From a checkpoint of a small mixture-of-experts model trained on Wikipedia.
Size: 14 layers, width 192, vocabulary 16384, 14.4M parameters.
Training: 397M tokens, 6060 steps.
Below are experts of layer 10 (counted from 0) of a mixture-of-experts language model. Rows are named router (the router's row for the expert), gate (a neuron's input weights, with its number), up (a neuron's input weights, with its number) and show model dimensions 0-191. Each number is 200 + 20 x the weight over its row's rms, rounded and kept within 0 to 999.
Before each expert's rows: "comes after" lists some tokens at least twice as common just before its tokens as in all text. This comes from a sample of Wikipedia text that the model never trained on. Tokens count by the router's weight.

# expert 10
comes after: " |", ")", " 0", " 1", " 2", " "
router,206,188,225,214,167,200,224,228,185,200,186,189,214,204,211,171,144,194,202,172,210,192,155,191,191,198,217,203,213,212,178,204,186,181,210,197,206,196,156,224,177,223,195,204,195,213,175,206,191,225,183,215,210,187,191,208,221,190,177,193,156,204,215,208,212,200,162,199,201,181,214,223,206,197,206,186,194,191,239,187,210,214,237,229,209,208,132,200,166,186,179,209,161,215,202,185,211,223,208,203,228,207,218,175,198,200,164,242,196,199,210,180,194,190,198,197,207,201,191,178,210,211,215,213,230,192,194,188,188,205,223,193,203,171,209,206,189,247,226,170,225,175,184,273,177,161,197,203,227,193,194,199,164,208,208,203,174,195,209,219,177,187,235,220,201,205,200,222,226,165,175,204,206,184,191,183,210,213,225,152,193,182,207,205,187,206,187,178,206,173,217,190
gate0,221,167,165,187,176,195,196,212,203,181,198,202,195,204,195,190,205,157,209,183,206,213,211,195,230,197,212,178,198,245,174,197,196,159,212,181,157,219,194,215,205,185,201,194,189,191,206,211,195,237,198,204,240,198,174,232,200,205,226,192,189,197,195,178,176,180,168,199,201,171,168,255,234,172,175,172,194,187,247,192,183,191,221,216,238,218,171,173,192,182,212,242,183,183,201,182,187,223,227,206,203,184,221,223,200,186,170,173,174,183,189,186,194,190,205,189,177,199,192,198,212,194,204,195,189,185,182,195,187,159,214,223,183,174,197,204,200,226,227,230,244,186,206,243,212,204,168,177,176,203,183,179,170,211,194,175,185,234,215,226,172,186,189,197,205,182,191,183,205,187,204,198,218,186,197,189,202,200,167,175,189,186,209,234,180,222,201,184,206,236,230,192
up0,211,193,214,179,200,199,212,186,174,213,180,195,190,211,221,187,183,208,217,189,186,196,229,189,230,205,212,175,219,242,208,225,194,207,190,191,195,184,199,190,221,228,206,219,177,192,235,179,211,235,206,174,224,187,220,227,230,199,200,186,183,210,204,188,165,194,193,197,205,189,197,198,205,178,159,183,178,236,225,175,204,194,197,220,205,242,186,184,194,210,158,237,194,179,195,241,197,216,217,229,185,212,215,237,201,200,196,170,205,251,174,178,194,172,197,192,175,156,221,175,216,171,179,183,167,176,184,202,212,176,210,222,188,200,195,245,194,215,178,210,208,201,196,217,225,205,175,172,217,187,219,193,208,183,202,214,191,251,191,266,206,215,197,197,182,183,176,220,186,206,228,204,203,229,217,224,190,190,198,210,208,179,222,192,181,166,210,176,183,203,177,167
gate1,204,207,214,232,196,179,245,227,194,185,204,220,209,193,203,233,228,210,194,197,151,226,173,190,222,187,216,175,216,190,213,215,235,156,212,222,204,198,215,208,203,196,196,184,180,176,202,158,182,216,200,174,182,209,199,202,192,184,195,171,166,214,215,191,192,187,220,199,211,224,180,173,181,208,214,214,180,192,153,220,185,217,198,235,188,212,192,190,191,187,166,234,214,222,203,233,188,224,189,175,208,246,223,212,201,153,221,191,215,158,193,220,224,196,227,187,236,201,212,230,220,202,188,206,168,166,227,191,163,187,192,191,211,172,213,208,215,197,201,205,198,209,215,190,222,195,198,228,186,207,227,210,185,181,189,154,185,203,194,198,196,198,182,191,222,188,203,191,225,160,203,218,193,196,174,165,232,222,176,173,214,213,198,211,182,162,216,231,189,214,219,199
up1,188,197,197,202,203,233,214,198,218,206,181,211,178,197,190,175,199,217,177,148,195,188,188,203,186,220,216,206,221,213,200,172,209,198,185,216,222,212,218,191,189,198,180,189,171,195,241,226,210,237,198,195,201,217,206,225,229,202,185,207,203,207,150,180,218,215,190,214,214,168,237,222,182,184,229,196,205,225,212,199,215,196,230,205,165,208,187,220,230,181,191,231,204,232,197,168,214,220,200,175,200,197,186,210,178,182,172,207,194,249,228,192,226,202,194,210,172,197,182,216,178,186,207,227,198,203,170,173,222,192,172,222,217,166,218,187,206,185,186,200,231,158,190,226,193,177,170,197,216,173,166,176,195,188,188,181,229,217,165,230,177,176,217,194,171,174,158,195,225,196,171,219,192,210,215,194,193,193,229,168,218,191,182,225,194,184,207,233,172,210,163,193

# expert 4
comes after: " |", "–", " (", "|", ";", "18"
router,201,211,212,220,176,207,206,188,213,205,193,202,197,201,185,243,163,167,212,208,184,196,190,193,167,198,191,190,218,217,216,168,215,209,187,213,205,163,170,203,199,265,213,223,160,224,184,205,173,199,177,202,178,196,240,225,204,231,206,237,207,208,187,185,207,203,197,224,186,184,190,177,219,178,209,171,167,208,187,221,201,200,216,197,172,176,173,203,180,195,207,206,180,211,171,163,210,198,186,204,185,205,182,182,221,217,221,175,188,180,226,175,176,172,201,203,172,199,146,175,220,200,171,204,228,193,168,209,168,192,214,207,171,173,211,212,230,224,185,198,239,239,217,219,180,199,224,184,221,190,213,185,197,187,198,193,169,185,179,218,221,186,210,183,179,255,219,188,185,221,185,197,196,228,199,184,201,201,242,189,218,186,177,185,204,185,203,181,179,195,198,228
gate0,212,198,217,175,205,194,247,184,185,241,199,213,183,191,195,219,148,224,202,191,203,219,201,187,164,208,217,203,188,205,189,186,183,188,225,176,197,193,184,206,178,190,166,235,187,209,239,205,201,187,214,201,222,198,227,170,166,184,208,208,221,224,151,209,201,237,181,222,174,200,173,204,236,215,209,198,178,188,215,237,211,231,217,177,175,226,215,207,184,198,187,194,197,214,200,194,185,198,200,214,193,177,219,216,206,212,198,185,205,188,202,225,193,212,211,203,172,217,134,175,189,219,214,192,182,187,202,216,182,217,233,209,215,176,190,198,194,207,201,151,174,218,191,228,203,199,230,220,176,162,196,218,180,208,144,226,200,185,221,246,210,232,183,192,194,201,216,172,185,182,186,209,190,208,223,160,198,173,201,185,221,188,178,186,213,194,214,206,208,234,210,195
up0,172,188,221,205,202,207,223,224,173,208,215,231,224,193,195,203,241,163,206,215,221,186,197,192,188,185,175,225,207,194,178,201,216,219,238,210,227,232,193,201,206,199,193,178,209,152,225,197,204,194,169,161,190,185,212,206,190,174,179,199,230,220,223,194,165,207,192,186,196,238,168,209,182,157,200,160,220,189,195,214,222,182,215,189,200,199,199,209,209,196,223,219,218,178,163,210,198,222,180,229,197,181,209,219,210,199,233,205,178,204,201,189,204,201,197,184,182,172,204,211,236,213,215,246,184,198,218,209,170,160,199,182,200,185,177,192,183,166,256,227,174,212,189,184,177,180,219,169,171,192,224,174,225,221,205,194,204,216,201,203,207,163,210,188,176,206,182,228,248,194,218,204,170,187,206,204,203,201,219,197,212,203,202,173,213,184,216,180,197,209,233,238
gate1,206,202,208,216,200,229,199,213,184,228,238,233,184,175,171,214,189,182,238,213,210,221,180,229,178,214,177,214,215,212,226,159,215,188,207,226,213,172,152,206,227,171,190,188,209,201,197,197,201,200,227,194,213,196,226,211,187,198,165,227,218,197,222,191,178,219,230,240,204,169,211,193,202,203,158,202,181,148,176,176,212,183,211,173,206,178,214,222,212,216,229,240,193,199,202,147,193,195,212,201,226,221,210,174,205,197,213,185,180,202,156,182,193,206,215,166,166,190,210,183,205,203,220,220,191,161,217,202,198,169,197,200,216,188,186,176,178,191,160,192,188,215,220,203,189,200,197,201,250,191,197,202,204,221,218,201,214,195,188,199,246,187,234,230,173,195,217,199,172,197,221,204,172,195,192,194,221,201,201,215,211,206,188,215,216,195,150,211,203,181,211,217
up1,213,166,186,190,231,171,199,155,195,210,193,202,232,210,183,181,209,208,189,194,196,210,179,191,220,193,174,202,166,194,175,182,204,242,206,208,215,213,221,209,193,199,192,211,207,229,198,222,184,185,222,194,184,225,190,180,232,198,221,187,196,154,211,220,223,185,219,185,202,209,209,163,184,163,188,165,219,191,241,202,215,186,213,222,197,182,230,249,185,194,192,162,259,199,178,186,213,209,196,215,225,199,206,215,188,232,240,258,193,192,190,215,207,180,197,184,191,200,196,203,224,210,196,178,170,216,223,190,199,175,210,214,193,173,230,213,186,186,188,184,207,201,178,210,222,183,211,232,183,159,189,228,189,211,207,183,212,176,212,245,196,223,197,184,204,223,205,197,185,173,188,209,208,177,229,219,220,205,252,179,170,196,217,188,170,200,214,203,228,214,197,200

# expert 5
comes after: " |", "\n", "|", "–", " ", ";"
router,221,198,247,198,232,196,210,213,247,207,163,163,176,193,208,185,201,178,222,171,250,219,193,182,227,209,210,205,205,209,228,192,187,167,186,193,197,216,132,179,201,192,204,203,177,198,193,232,183,218,189,207,217,187,195,225,204,175,219,199,165,186,185,207,188,186,168,206,190,192,223,201,141,199,161,217,226,181,147,218,216,192,226,199,198,201,181,201,171,208,180,200,220,199,172,205,187,193,188,181,188,193,174,190,197,201,245,186,197,178,196,200,164,239,173,189,189,186,223,153,188,164,215,177,220,188,196,198,182,193,207,191,167,202,204,199,216,196,190,220,199,207,211,222,188,190,211,217,181,207,186,215,197,208,216,205,222,162,201,216,190,207,201,196,194,206,204,244,179,182,182,221,199,164,196,172,175,191,191,168,178,214,209,212,205,178,227,190,212,184,200,222
gate0,213,190,222,218,194,200,189,233,213,179,161,211,173,192,200,218,216,195,183,197,203,215,204,200,191,198,200,204,175,222,176,194,231,188,236,190,188,216,173,155,220,212,207,242,184,218,199,178,201,182,196,178,203,212,205,218,214,203,215,201,181,197,194,171,192,186,172,170,208,186,180,188,179,180,209,203,222,224,163,190,175,197,198,194,185,226,172,203,184,216,196,231,210,199,168,195,205,191,195,218,198,212,192,226,190,202,194,166,205,175,202,190,179,227,205,203,197,220,222,157,182,206,227,213,171,194,217,196,214,206,204,133,204,171,187,177,200,244,166,188,187,221,194,136,163,195,199,188,230,215,201,164,200,200,222,188,186,196,144,230,229,192,204,207,180,199,211,197,193,197,203,221,192,202,180,195,200,176,230,128,199,183,203,207,215,201,207,178,192,187,239,217
up0,188,203,211,210,208,212,184,231,204,212,223,152,220,175,225,199,160,197,171,197,233,181,199,232,203,202,186,207,188,199,169,214,191,208,186,194,207,244,229,187,190,155,174,208,203,196,188,221,214,185,212,213,197,172,216,212,194,227,190,181,169,176,215,180,184,193,212,222,174,192,181,203,220,205,195,221,181,198,207,233,189,178,205,161,221,220,157,226,213,157,210,190,215,209,233,202,175,198,208,187,170,191,237,206,190,177,215,154,223,194,225,192,125,190,202,220,175,214,207,213,209,231,183,179,200,197,210,174,201,216,207,225,190,187,200,196,208,211,235,185,182,169,195,211,182,179,199,199,208,187,200,213,193,213,203,177,179,223,161,216,199,201,227,191,189,177,178,220,193,182,214,193,205,205,209,180,198,196,183,254,192,238,210,193,167,194,215,191,203,163,224,218
gate1,171,182,205,184,216,203,198,241,206,198,182,187,179,228,213,179,198,201,206,193,207,185,163,218,169,189,245,177,211,199,172,220,203,155,241,184,212,219,202,193,238,205,197,204,185,195,168,230,203,199,202,198,171,205,189,191,208,175,207,215,218,173,181,192,191,211,179,218,203,198,178,214,217,195,216,173,193,204,186,215,197,174,223,186,211,181,196,199,204,210,173,209,165,212,207,220,181,195,185,167,227,211,145,219,211,196,205,184,175,231,164,178,191,204,228,158,161,190,230,179,189,161,216,192,207,182,167,196,187,199,198,211,217,168,216,169,185,219,190,204,202,230,213,217,197,203,205,183,220,208,184,214,174,205,187,201,215,189,178,214,187,166,200,185,143,176,194,226,194,183,197,216,235,223,193,188,217,195,195,264,208,167,208,171,220,183,221,180,197,192,224,187
up1,189,210,212,209,202,184,204,192,134,221,184,197,217,211,219,182,173,171,223,235,212,195,172,184,198,231,197,180,201,216,216,189,190,214,164,211,232,155,220,177,198,216,173,189,172,174,191,227,209,217,221,211,230,181,202,213,230,191,211,222,224,199,191,190,222,222,205,179,214,222,215,184,181,200,194,184,188,254,221,201,188,193,243,203,214,171,225,180,216,242,213,165,203,204,200,175,190,178,167,184,181,207,221,190,219,174,208,161,235,209,212,205,199,176,184,211,195,212,196,153,222,181,172,196,210,205,199,224,187,194,199,173,219,202,191,171,215,192,194,197,204,206,210,213,224,196,195,210,198,207,173,204,201,202,170,196,202,228,170,210,207,186,182,237,212,186,190,221,168,239,195,204,223,154,176,192,166,190,207,194,172,201,181,188,199,209,154,230,198,189,215,216